python train.py --experts_per_token=4 --d_shared_expert=0 --hidden_act="clamped_swiglu" --balance_bias=true --head_dim=64 --norm_place="pre" --positions="rope" --rope_fraction=1.0 --lr_mult_qkv=0.7 --batch_tokens=[32768, 65536, 131072] --max_steps=3862
Below are experts of layer 2 (counted from 0) of a mixture-of-experts language model. Rows are named router (the router's row for the expert), gate (a neuron's input weights, with its number), up (a neuron's input weights, with its number), down (a neuron's output weights, with its number) and show model dimensions 0-127. Each number is 128 + 24 x the weight over its row's rms, rounded and kept within 0 to 255. Numbers have three digits each.
After each expert's rows: "gets" lists some tokens that make up at least twice as much of what it gets as of all text; "raises" lists some tokens whose logits its average output raises strongly, later layers aside. This comes from a sample of Wikipedia text that the model never trained on. Tokens count by the router's weight.

# expert 58
router:136143162191150170111101131142124118126155132132127103148147154099123134126128142110115111117114106064091107115158140130087113084083145130126148111165121139114167100116145136142138122098137129148101152114105143137159143095161129143134138103127097102125113192115162161147134147139148125137120121154147118111117115091161102143156109120147124138144097173065100154066114114138103147129171
gate0:083140116116118097124140132100114091134129102113166148129167158155070148112179137152122150103153085084124125128147120119146140132121142137127152108133102118142146089131090151101100092138146124121112134107177111122118127082145148110084152122113135139103125166148115157120130112130102152139106114143135151089126147111121131123086173163141162142172123114124124124101188080105099173126092
up0:099117122109136075108109139180148096162125113130106118131159125104125158121123148112122161091107084141152127104121125090156105108119123119137108127130144151163117137110142164113100098174124136155099120111105099078093112105165129130095066125134098129150173124147120103123147159103111136141116124142113133086105113160121148188112156173136150152145136111138150168156172122107100131114151
down0:161112147126132097089165115141143147099115110077091124118121110185128148139166154113110130099096151128118136111114140086128110121140098176136109189109075148118129111155164097098112115149122128113117077103142129141122151102161117139148157103138152136159138081093142169131123112137117147163159118135103124146137137137153147051107126118135109111157107116148166140100136140127156124116124
gate1:157117105097148110091121155159123103186123110107134107134130122115122140081129137118126155116120110107125133100092117082152136113078166146115114123154104097078126146103150158127151127136144125138163076134117175145168103127107115161141125131122157134135091105124144157149148162106137126155153168179154119125152098126107077131130099088150165171088141138103099132121130158118115110125154
up1:173095098133121125114136136124141119149158115099097124139134085102112160091140111066069177115137106122086109098119121085147085144118143118131125134176120125143116124122095152099148105115149135138146139163128175105133096141090112185130105092189135136146109086136126127160147113105147129166126137131138140115119146093141114134164121130138171119099162133123102132124133164165122146118138
down1:111118093132138071143109109111092144143110106124128117132153107156141119138149140126139147158156128113092138106136126114179134133124135153126149104110118080138139140132094135120120110121125109145135114104145129141116164123093120128148132169149159112069141092109097137109112154113109096126147175112101124112147062097123142095184088121089131126146164095126109117147083097139162053116120
gate2:130099110135152127088147111120118128097159120141152157126124128120120140097124120134108147124130130131091110134156071101117106123087151105152123146144127182140119119153142172105124132106108112129148110139057144140134152139126092162107128131109123153155111166120135131172198134163113123116121161147148115162141123130194095166127120100103157103163153124121051146125128150115131102119118
up2:113101101150156117106130118120136105110126124114151157105065149107136155094149129109098135149140147151054102125150143104110128133127136114138092147114135138127112087147154149096121115083131122121109148103091132170134134142142167117072141135126124139139118135113130110140162099197082146147141133121153112143122128149181112158095056077121146130135119122140091111130149126126109093140120
down2:152093126086099132146135112102125109145101102142135143170190132151150117154109136165137100131113113108164160109147094110085044134147108125106107115119114112145129124157109124101099078125106071129140088134099109158116126119130141141119115135154109106162123149087132135147098111147142092152146141140103084119129137145139141134139078142089144140145101147156145087144153106094135132116120
gate3:121126113124136148130157103107138108116187129107124150130145122100132163104125139110128122136120077117155077129142129129112133140111153054143110180112161135065085103134115155173107124126150114137104125104133123136134121102137133136097138164120140126138110167162099145146123132126166126128135108140167124091154167110109163149147124183157115154153094132123141098154179111142129129071121
up3:099132101136110156120161135112127115119123152115115139129140117100133153096139140118172118133117101134162121126125127141110129148114126077141069162083134110111125109127109150147098126125166102127125107080168120129144123114113130160108163152125133131147105144169104155107124137101119121136159107118190136101175164080135176121161104168116120168155110120089125082113181115151139117079153
down3:158132137142133140145140146111160178146114110108144127103087137116081124114133166144133158142140131145159142101124135092104147114110149093149106078129115115129090127168105161132158143131181124139161136118161103145152128072142129188143193122116143148125112129126136132128082135122158130129130135111149137133144094153119162085093132147119078145128126129098178159106112099129134111137180
gate4:141122158167114100113099157106138113129136130114172063117113110120152194140135143111098139081148149123100107139125112148103148123107117116116136124124136113116145115114145112125148088094120118125130179091156157139113143123134097095142113117109116124147094101151130143094150177125142100074141154156170117119143107163146096138121120132206108121107087165118102125123120153133156161149116
up4:143082168151123124119105152127142104111147124133138076125117104126137184149158163091102122046127143119098112133131112142096112112129093126101137138108146085144119116103155109100120123099116125112125160107165147118110141117148125117116130131118123086175113140148149147112133138125123114104144146168145116123144090142165139145105138145205118152143065109110095125098154143109167154135143
down4:096119131139126126108111087151131148110108105162099118134138115139128137108153114130084084130117129144135164100104127134098132075126053162134134169105124139136138138093163129132120145080119144126108155078164112119122089102129100058102160137125153115128124115117112087095088111113133122112148142109118107120154089138141106142155118154132163145118124156118099131114150157090161157158167
gate5:119115151154191144083116136133140133148132121066098120092155161117131150127151131100140135123168097086111113130146119095117145135141128076124165122144142136090133118170151172150109094131147103096107154120100170107139126097176113139087114135148114149125122168126129152166143154164130149128135108144154132126133151127144090161092096120151111141118091136100096116086136126086117119150110
up5:087099150136125157091127146122137139123112135116134142128117117115152130126158132102149147115160104074099093114139131133094154096135146072148163141130122128118168134144168163087131115127152072104091127095127143095120085146167136147079135151160117074138076183095131129154143167153121151101145101097154130111141158124137108119123133125136143151123113122096112122121146130148171113160114
down5:109163114142138116082092119150119111139099058090148104115194130113098143103073162140145105129165124105117155142151133152113128106134147135104115113103113125126126134100118156106118160121132158146136071076126149125111094071148119150105140159105114107163169118114154102125115140160116168123140114132140108107124126114165145140150147160125089121118127154111120127122124133147154071142112
gets: " a", "|", " is", " an", " A", " were"
raises: "re", "v", "g", "a"

# expert 3
router:149171107112151089127112120121114089108157149112127110116109099110141122137159089138164167105167127145102080166125141119163166159136156110193148168141162159097098130085094100121150132127109108136145098123099123127115176139154134151130107155127151142125155107149104112112120166115136160139117131125112098151116116142165138154148173101138154114152106126124109097111160175105140129099146
gate0:157066138122113105127178117143105159141152143152111090109113119151145123114115164113143144125141157112118113120126140139186095146133139109175123104120194134103127102118124142151102135148136163128164153181126169132113138144155171123151083142133139090130151126128150132127116111133154125088116112187135108153139112130100154140114128128102144106151200143132138133147142171125112177127142
up0:159116154118121105149135118155133124171128171146138112098138161151144147106100146129172190103116149099131070101136135107160114123123127108120150105112135144139119127120087162179105104117141176092105142154134165105130126142124162128142084140126102090126168159118153099122117150086143132120128096168136146128108134117107133130135123097079143110192149139136150156138131164134138170122102
down0:128108132156158122139170132140113104105135121146130077122147138099142153150129140107141134149111126155095169161165145137127152091168129128141127134068135115180093125116082137142164160156148170117127145124142122127129116129124155127112129125140140133117162158135112096181191118088127129116112152127166121105120090126064122130142093111099131123158150082088101142109129143161169157127114
gate1:120126153197153109117121135129140174119096155111107118116094145135132128129044113154107141154132155124147134159157134126151092118119148142140117153139125137121118112126122117182155109127097114129131140128079169101138147108139122176157075140135139163158114110141100160137144156100125143123143183142163166091172146136119105118141117075147111125142109124123136131116139156113101151105088
up1:161110123177136124122137108145159145148143112156095125139085116115088162132118102157119121133100129132138115174115127151097110099128138123172131114158132150129133089130116118098197120102130128105178166127122096164127132107188061144124113114147078144159105123119176146132109150162158134122113139120108118118104144136122116167137158111127122175133147153127151131128147163157081129150127
down1:175128132133151146119174102145130112111122122069157144140115156116118129119107129150119114118136111120117117137155111099086171140097133095165126120119109131114126142084130137148152095115108126130091132168134164152090127086141105107129109118149156134153144169133148121210144152126116176120102114167143152121116141102090147176139159095144101157125097127135153124124106159072121138090138
gate2:159146154123125153115134130138132106119119136150131085118152118137136149181082159105118147099136134120144132170071090131089134141057116128161055126129126137140144103119157109070162141102138136110131110140112170165155155142131178161093121106112143139144093109165143153123145153145143119131176112130138112122129112118145099139139104152151129102111112118100163148112126106158146119156119
up2:153152163115106142130113118153123098092138107122173125121141075092167117146096126120123173109149089137132117158140119126112139134077148079163073155123125148113098137082133092112157143118147135150139097137089169121129142094158137121128138097139110117126110131148119099103126144161199156125151098125098104127113101105171114148142111137161157104144125114141133154105160137134125109174113
down2:120142163111123166147124111127066159174133151099129088141117128137112126161122129130145126159122101166126088160148127112123184117111143137153117120116130127108106148116130101161124151127126107116170119159097112135163124099169119118101150122118113126081114088133118089156110167136141140150188095091131145109099079112132158129126130118108122112152091141106137149099134152134151064147086
gate3:119149103125125127136108135148147088138142140141139175139120120113133144127136125159145166136139114101136165148160152090173113124141152116130160142158147151126133113127121131138081122119115099166084109175093118108150164134150111110140140139159157147145138153144138136190146088104141155121116172128140171144155126146121090137094153173124143118135140158165148132118120101123159216124086
up3:132157109120117147110101144135131093124154135168158154133151117116160151111149117151130161120135107107122152154116144127180122141143155109102173123125151164122110118103091111144083131138136111125128120141096072108158183121128106104142140123158174148141150150177136148164107128120133141141114194146135166154127086135135086128107177164124157125146148170135158137108122128111141173106092
down3:139165120115107142157141117091159113113087137127152096111105138147174163099114135131138165169181096125154136134135132107125161143148104065143131169125134139134110117160096117095109151163120116148155149139122149093110139105153095117130174170096147122132129114117116171111121140121088138128139086134103102125155146143158161109167178159136133120117160129143123152092104160112162130147099
gate4:079138132079156111108114111132134088120151167119163150160095115156082142173150112174089153120086115106114126131140123145124100127074170125147160136132118104158127145108124141129180158160158133133110106148079124126114114111169114170103103113117146154142147127138151154128111145129137137085081165129138135121121124133137101160149119140119141109107136154144133134135164141145193165129132
up4:099127107107160125133102134098131099122150117157151142159115114146127136134147108160094177097093128111072118150136088141107091127087118119144140133088142102157106129109124103131179148166159151116150116144083117146139126121164152132146125097093166140135127151135140170096123155087128141120103163177133154135137120168120074138153114151116136117091130138136142082130140147130180123088141
down4:131100112151106101101150100097142113118117097152150111143126140161119129093126117134108119099127132118153178097108130117138109130178104084141140170155109140107123118112142122092146110122128150115178136118113131100082138156118138142118135101113140140142143096122154146085071126088093157092137122139089125096122169161121169103096132110146094130108149174155163140107146127084173115167105
gate5:116146130140096091098135142161115071141122143137134116142136180135133144124104136171137151073142089096117152144150121107123141112098097127156142115133152133082139139129102097111096100131111124134109127143131163157080121190149090128134088145126153084134126114083132137150105134103137144092130137123137157124153134134096106126164137169132157155143119132169156177116145129141158160085089
up5:109076145167110105094149166143153126153120123164087160131140123165126117112138143157110098113099137144141180129138085129162108124115092148118116153120137126144135135141104133130078130151143121104142181130147108081108130127131090120138086100114098182169134105126102168106125136070175126097154160144129130141132134155095140138137121108104116114113179114138145146129112133157110155088133
down5:164121116168087126136159134127127159132127111136181111099113165121095117092130107101119142093134100138149100126180095106101099119123141173114092106121160111181115144132124119147120138143113138074149128121099152170116108140131133153099107150137133122117124149118176080161095112114151146120141141110116163105144092152133099134072100114117157123120146133128104129069128169134170124143140
gets: ".", ".\n\n", " B", " in", "\n\n", ")"
raises: "===", "In", "====", "The", "On", "=="

# expert 44
router:144106176115146123105145184106111132097111126101110115150075119106089153162158103084148119134112097118143116153134105142085137141142122118138149123136110161131136111100063129117117136100134115114094183122132118134149157126170084102100134152147089145119162079117124145147152103102106131160141118146134149104159151113135106132150119081153117156143138103149176147153143110151111108132094
gate0:122154129149096131110129105126115160136154153121144146114181150149111145132121099160112131143160093122147123139135150135136101168096107121129127136122165138151148113119126115146135105120086098101148122129123136138148153125142166123088123158104183164119120112126089147100090097133166145109112134179144132174156181150083104113153116136098122095123107109136104115133132162126135158056187
up0:155152130082162102079158122109127125158110133096140141108086096109077155099118118069167112115153108093115114130128080139136118149133141124079104120154122161139140109106128141114125133103100123155105146138135130144090149132150156156124136142149117081108137122097107157134185109092102151159142148150157166097131131109177127126119101120100121177122111155101137112129143095103137096135138
down0:167137124111140178129090164121172175108155106153113152152185128139079136096146166108084142106139126118140134108132118176135113104138124121147111150121139106111104147182150130106139116140120144119121106135118130142098113137138105105116138147102085116166071152113170105125136134126173108116158123126117127142140073130131126125155161161162161121147131135149151181121139167115157146153147
gate1:134145102086181126132150159118116124146137142125125168088180146134098162137130140110119111146112133122114140101115119121104101082091138090136154135120139140108130118172140157124141107157182120111150139128117152115117137094148159131164112145147147102157137135140157139095082124134139125104153086096156181104109114128147154139095113096105108173124130115146124086059161157114143152123156
up1:169127131091136095072167100123125106120115140096100113101095153113076149158075126080133132137132111094149110096132149105142160153128124109158118147130140137133137147120110150138141112153165127156095146111114099135115122085119121098137142125154111152133165106109127127157166105076141147136110127116167129139107152137162147124161148130072103102096143157162115134107084102105091102102119
down1:140160111139132109108108120147203120164106159089150134113091114110087140146145180155128109157171134136148128156070098106114081096126112128122140088118146119123157108132136128112140132154102112142133145133126127121090126086163143107154144117100112152135078162110103112138108106123166099091119105103107122145175109141114109129138144147108128090128147143130095096097119170154163135125109
gate2:153119048147106158163133146120170159204115147153125113138119104138152142091108124145140102082112117067135146153115095115119115149163154123128145143081113105147128130132123112123134120106145154130145122126144142112080120128161147129135077108131150145155108144125121132101124185157144133127140114132106095102118157157113134149124124130164163121154130131140091094141149178143134143163107
up2:142120140167119130105107122100131132116098111097115127154076075097053143121124105079139160100152130091103133132104126155151147184157139123121135145146143156141138112136127134109129101144137084156130151144150125155099117118168095083095105139165118087117122138131118123138192100089114163155113137133161121098123164159124156119131107124159134129141141167145116140136136114120151086135130
down2:149098107128141140141121136144166117120134145129153164178127157146137151104095144112104120147138160138177098150151077148116095138145160102157128115119102098116075147168140095091150157100134134131116095142161148090098107148135121115133099126112124135167111149131153102082115124154158089096127103159109121184157120135131120122136148171164154123154111075132130139119162147110153109146142
gate3:157112156144175106111111126089122148086145123116184164122112157109121132185142128152116114123131149125125085155130112104118087102145175175127117146151128123127132160111073102117098157148091117153103121157144162118120127121152139100091121117155081162125163125116090131138130138084122116131142178132112119121090109142149115142149115126165154120103135152083151123120106141127143116101080
up3:147136153163122095134135138076132148077118093137156167108116151085155157181132151146133093146136142127120105141113095117126085109112143139151108128127125113115195152143104110115110141147104122161101133143126171097124141156181156094124091123146123151146149166109095145142093136108131133140127120135108126094111099153123121126168110094175148134131150142109119143132103173151146135080093
down3:104116176096084123121116131165122123092118150122148135105156137113139130109058070103118122164131107103102128119132127148107080114190109153159147131077165109142132149132099119101070107104123122156087115118101117125166185152132110167119131124142125108122132117124145144118134136121087105176156141128159115138100139164123142141117122080117117145149103108144138128126125115153118108138098
gate4:120073130123145116106117139133131122134123151106098082154169175144111188154079183133156129145149154117127123123133108115128111142101139082155148159111130122173109124113148112173129114109107152170103122111126145109158153146142130153119083113084162106139121121139106115158150127118128119099126088103108147077134129129136109152119156089145083102134127123137161128096114123167125164087117
up4:134086146160118141136126103164155121136166111119139149148150158134112076155134119110115151150182159099136114130148123129122136151088164121101134166142124147108086118166129124176153100185127147100086177127122144108116135162127118137118124118177122100135102141133166108136113167160137089120106126165140110139101116109120093134132137154119146140194120125107161107137134176132086131146129
down4:119144178131160116152145135077139122122114162152145083134063129108122151135153118143164125123087095144125121164146152147109142122134149134137152073159102104154158148165092158131121137081094110139116157156113107142106166094069128145123118143129157165143106142121113111175138071141145110132125131138118157125149132171136150121130161138128105121119135150186129115139135114110111108112104
gate5:171112173117144110113127147121121172156138142104096114160127075154103142146134094143168149137114112116166105166150122123126137121136130070182143133146153156146128124112101116141106097157131122119105162129093133130141119105152071078089120139162105110117138129147121125161146076114150144127111121163088111153124158125124137162166107108131157109164191135113126144143141136127093140146137
up5:136100149114105119117104166076104180142133160152079139154110109163138127098114080103159094141090085103163135156136167143126113142133131110147115124153137134120111155145084134109098095153157142119064161135137132106128109111152097075131099106110115121138144115129097104110145087083149137143113146158113099142105151169124109146159100102143156120147145133113117131099098139133103129141131
down5:123128155156098114124154128143100114102167116182086126122081139157124140120096104121093130144147101148130129096124149093134135179168107130100143128135115097128139101109161121130114131127136193145114141124121115132127139147098132120087133178125108097119127114158078161139103162148068121144124120143095106120158117127086124131110117186127141173100105092113127121151102110162161117093137
gets: "o", " A", "a", " E", " O", "ra"
raises: "ff", "le", "ct", "qu", "ch"

# expert 23
router:139111155113095167127160131118132135160203127155149138113106128154149106113173142098128139061116126055131122136141128124101139119130135109122160185114140107075155108127085155154152138118101128135133114149125155164076139127117099124152110115100164122140107121119106120183096134130108145123130108150147135131130152111151086138120123131154138114124147080110133102119125111149127176093116
gate0:126107129123131129112156101147154138151151139177159076102096184127113090094143132104135136094120139140094103130165136155097132136148179119112128131126143151103124124149095094128139105137094126143157123145156088130082121163113104066141123135128186137112120121107113136145103138178128178133144103133128123119126138159162126147161104160116098117136107067103139103111148135146125112091105
up0:136107139114134110147154105143181139152159152173163116115099168133121091092207121109127140086135121127078103137158101172115112103134161121122147123118137168102142116159085108135124113153107143122136126161167112117104146146146137061114123139131179131131131140113106119154102122184118183118163120128130149121128133147149113125135108155111119123118132094127145109112144150153102103124096
down0:137136153132089145114141144128117122134143156149163087091143160163123114092146144082117129133135145144154134086147127154147131125144153139113139122112073136129130117135109141114121143099121130155132056130161114124149127121119093133137091164098132132114139120052123113157157107091156109146172140112129126164134057165121082109124121150142110120084132117092121158104141104148139132118175
gate1:161131097150127125077149115105120153145146118066138143144125134132148106100110152102115156076123116074135103126160139098120117133126167158195159170144133119095146096128091131174136108127106152155115174122162146111094155160128134106131160092123153170132096112154126115147106155145134150105114128122130119141164131158109105168152120153130160104143111154115125130087132112131143135088116
up1:147112082133132137105125138090105133153115121079139114151141116150150101115081148122112158099145107078139110137154146089129119110138159118162150153117106099099147082148116153168147086125114185172105125088168133102142144152119148107123136093098176165116086119154104133169140134117112150143127120139152115140157138168101134148140105154133151101143104163146141152110147118153137125086130
down1:118158082125129137123163111093064122100145128125111102122145142139126085110155154113128119097151122119161141085161137110094103125101146163129122155117075112142140146108098135157105148134155156126109116121164168118120131096141139131144140132115176144116118096126127082096106136082120090116166138107156108130142111150135109062118110159100151133137111114113134147118135078094182141100114
gate2:097163160106118146132131103115148107127157165146109152102124136135104122139151162101140120115094105094124079134162082089129131136098145118098132158151129117110131127141139182125119092103124101154101124157092160144125105109150144154119089125125147125150112116156115098134119134153134184101151101147147158092126112121167118189123170088153114110161151107174148132127161116176140139114143
up2:089155159100108127117119116119128121119168137151128159095104145103133130146137153106153116127091107114139093116121088081133104124086159123101157127136125145110152135161141175146151135089138074168097122167073157161131115105141127145150132091119126099127116143123099142105101135138137180093140121136163138147127137094163106144111164084176103100157144104155116141133121130176121136111151
down2:127158151128114077148132160135105140110144130119116086118130117135119122120137121095155078101114107094135124077152138119171142112090156100078115104126123096115144135120130168148112102164146174167122131098120126149101133133124154149158113129124121075102163110150134102127089124133100155120105138170153115176106133166148088133107157080187116122081139098113125122110128145136115128146116
gate3:116135133114114104103133112116147110160080123116120152146098115122106136124112114119128170150096142079130122129127130121177127104121146079160124165121113127140046110081078172121166095073107135121128119145127144145113124118111130133124156113143154136146098137104140138219128164116137138142135104120133152147167169118108123141140161113095180124153145147126152144135135138122125118127101
up3:094121103137125125081148138119108097112096104114103169118112179135145123128169127126140149166093145076119106143148129119119127108105144134170131190136101176135108120144065169141139098140107118110114141115123126103130130130103121133111163096129122150125120199114101114169127153136132190162128108111154092136116149120148134153122135087122144103130126123097107110168138127151096154133106
down3:130132130139145075116117093158121131123135109122119092130129138120112135122124140089104154107109127128100132132123124098131159131068105132124134145133126113121143174152141149166079150085110154091123169120105093134129101098191123151126158116153098115133102134114126112128106171154144136194127153161147171110143133138134078136123137174165146099140085108135131137130122171087140093107093
gate4:143124153114117140116155105135127168128147139145127146143097085122125118086166093080115138111172134107135129167114124148110172138116153105130119199106116145107152097123120187122171137169120131116161137141106113183094099156109151132148091126093172085150128118139094116175127094099132137134125124148127136124136135119164135157135085160130108125122088106128150104167141114114112118110144
up4:141127158124145133114147118133121169144153161147131128130093069115127118107153088111128136131149129088130139159113110141119168128134154114137147189106131136077141095139131173131153163153149111117167122158103122173112128176106136126138104115102159085154129146139082118200149075092121160143110125150134135136154130097166110132118079149116117122132099113110127109160145123136115136103110
down4:104141186130118143149146107128091138142115154108100123163092148141149110133183131118137120149132134107154141121119115136149175107120114133108126137136094158126162110096146182160149125158099124080143137168130145152099150164107149136131112120117132109094169134069136147144153125100107112160123114117106106116096126132123150129035128118119133122110141075123135147151096085118123093121138
gate5:116109081108089140131098113123136136135124136100128191169145152145147136149112115203120126116112106141117092130123129152149171116125133092143125095101127098120143155133066118126117145114150137114115094167141151182093137138121105138128134134106163125128079168129120136125124141119107136076144063168136131161155140125141147125164077107134101130147123157137145099109151149097129116121117
up5:098138078126121153135114117135126117147136159116105170155119149089148153150120117135120099107119148112087113145123184154133128125156119116150120120106107092161149133103076145190135124117111143123089129175130128147100109130161129125108173124174164117176128126149175117161140091165134134119157139164175140152151153099159138125166124161155123123167109125135109104138103163112123111145120
down5:085069122056156108101139129102119135104148146101107133118166155138134091122180131169109085120118189155156139123164125083137159165114117147098126133128093150141129096128102130149169154134146132130143098140120089119124113142100162155144127106129151152144097136136136137080142152125104152121139109170146128131118129150163123147132096097117168132125124145139140117121114152118140068119120
gets: " t", " St", " at", " st", " p", " from"
raises: "it", "e", "i"

# expert 55
router:154116185100135111161113084144130128135155125145182139092112147066157128139131135111112137086140121143111068172142126103102123118149142095154134147135143130122136114090158117161131121104120112135124135138095137157112135137154090100087154149150127100128089089133111090153139114122136161114168077169120118111142123097157137149132117135135156118162153158110133166112114099095081124141137
gate0:137104080106135077099134089116143151164153143126126109129127156104109154151116133089139093141108102146102100139124107082112126127157133134125132192129121142164155119110139137166131121104160112138119152078135118153121130109123157098092124157161149128154098116195131142190157128141088142143149114164153115096137119126167139159152130120122111119157140142095122124081151107127098136139091
up0:144138124117105121110136143124143153091159138132126109140128132092139155094144124102126086145128091161130129148122157119149099117148135143136127153128127171146138154108147145182144117093193114122112151110118113162162125094102153110092129147187168140124134098218121145159140130133133154139153107147133105114139072115173115157105105107119148132156099120104132140088177133130120112121112
down0:139156145156164153158111104120092090150139125102136200105120108108160089135111138132168117121103113120136157125146134157139176135121125147114163104136099122116129150099107139121131148118111167078097133099133155159127094111076101132115153135167119117102133126091121100150133066124083160111130133118142165114098142170112103080119104138158113162131138131104146124137134126109103161119157
gate1:151101164099096099145163132137120151133152105135116126094099109117102123128117127104093108104104115151151108138156126103138114129137153154136157141137120145146098063131134134168175154103107143121127128138116116112104108148166115098122119161122145123128146168162083097153128095114161145112138094172132078096142132069152151151151107077141139132160167145149103128125127110077089124143111
up1:134109148120116127124180095113151160120173136134122116099115112097100156118140132110103113126136119140142110153135107082127112109135146158150161143127142156163112078159136119170175107112130106135114141176129102140106113102171122106107109128144154152134122177203099095187157111139135139098132115186143132107145132081159113161133126107139149127151154138135107137150132121112091155135112
down1:113132173151117136163103128130095125128123098129143139085087134134131104145136110126133127114109115128094134126124140146159140119089146135085112141086105148137104097137147131173112200134128130099099127139098139164156134131093100122166154101130136132057199146105120123143114142102112164103137106149106115098141089140136132106123129119132087098136160127164139102162122084090105144132154
gate2:123127169131131123100097102120146128131148144117103154164114116121113141170080126151129133118154162146116169130153113124131134087151123143143131108124147154142129100165131124155137115124105107118123134191095119104099121094163127092088133086089141123136143142166086132124135111158151126112141135133161151132137097127169132144135117082155157087160103160105205132072091133134149106117110
up2:109145174135110128095116118154146151173144112126140163151114110109112151099128157165128106097106126130112195135153131145125145128110118148102115154111168152172116096129127161173110110139128132104120133135082102128134157089155148124096141106090149136120120151163132153162129112120176101172141132144143144140126086112138087162101095124152195114132110157100145117102106156129111146102111
down2:091139121156124116159141145130150144158152134143113117141139110143102081161090136126127087121132115128163103135149115155151119160106151147168160087104144195116119127165136174172149118150121140056124118127121159112115127129140161173165160151089140125122181114158158138148116092086130126112167156125157134144109131119109124162112112108107100107153135106132115123088138152108106126126129
gate3:159136115105138133131135110108119155127169097098130101140129099106131110076122118111126116170147106152116116128123109148114115121145150166111114154142122143147131107132087116183165118141132138082141150130151101163128182108170070086095103155124135120118129161131162096146106101132187126157129109159098111126136126124148163122137130098134175147177168143131126125118148152120064135120137
up3:166090105121142100100120120109149175125139120118116104137101096125105130087105113094131120138124113128104100126114121131100113132125157149134120151182156126131125092156134142146171121168103152124110150137140137163108145135184105113083082156161110137159158166154145103146150115154171124106097140159111135086120135122158133154112157092128136179152133129094118136129143170130061147112135
down3:142145117151112093149086150159057115110154097129129181110097126101150108140103113149103112111156153145091131117167161103149134156135089136122094151128119148105112136092126113169143162131083128110128131105138099182141143140100119122136117148147133086098076131085122134111106120113125159113136175151121088144100137118130094062098130147132136102114158107116121123144116123112149138115126
gate4:146106168108102139122103063128115122152124104137162157120101140133102116118096159123094119158126100140084110157094104135206132119134124087106183151133109115118120085110127096185149125095113097151089141144102132114082129130122113090123143151127172111145115101160104074151103156130122107140103140133142141143148149147144142138132167132142126118163118148154128147166134115123142136134136
up4:127095135103144107086107088120135138122118160138108113127091150088090146108098142141092104151116114136083098193098080136181104135137105134131131156135138089157135103134136099179154137134126114151095140165097112132092112130124137099157128158160140146135144092156106080161164159147119085146104145124145155118115149125156107159116147137124102121125108118150104108128148133098148136087123
down4:161081144092108155122130136124086126123121122157141091121128116128157111097106133134153078136077112138091116125094087145147124073073134130133118133120082064143099121084159068158104132135114154123151165154125121153119109147109126122119149094149181132115117097148127104167124154130098113111166121131138133139100163126105104138133108146118090102152144118109130127148121114095126131112114
gate5:114117122099161160146154098087124103147125131142155160168088101124096113077120127131145116151091104066142157135142115154124115116110169114132112124115128087120126120142123113131116114165109102066167135119125156186139150122151145091109154139132110127143118148171123143113166156134135145104152104196136151131127127085160135122154090130170148116121148159124151132133128095143119104145104
up5:099150145090178186158159091099116131148121131147142130167123097105093142142098132112124110086080127104124148129146115121138085146126152111123128118161157102105115099150157131137099140183142135125155123138126144137125147141200162111147114110145137165165135100168135151123126144158146126139156129149108122133140135132166137133157099160114145102110121147104140183163129118157098113165095
down5:134115095133159148155124140094063111098114114152161145127127109130180172129141145169128104095084134120154164142146136130132140125139106138146105173166132125098148157097128171120107104093102117161111110133118129131167131129139120154118131093139156122144107129105170128108105096113130129124100076110148135092163105102120114112135110131139130171090095150135143148148132059115098159145099
gets: " |\n", "\n", ".\n\n", "\n\n", " in", "-"
raises: "E", "T", "B"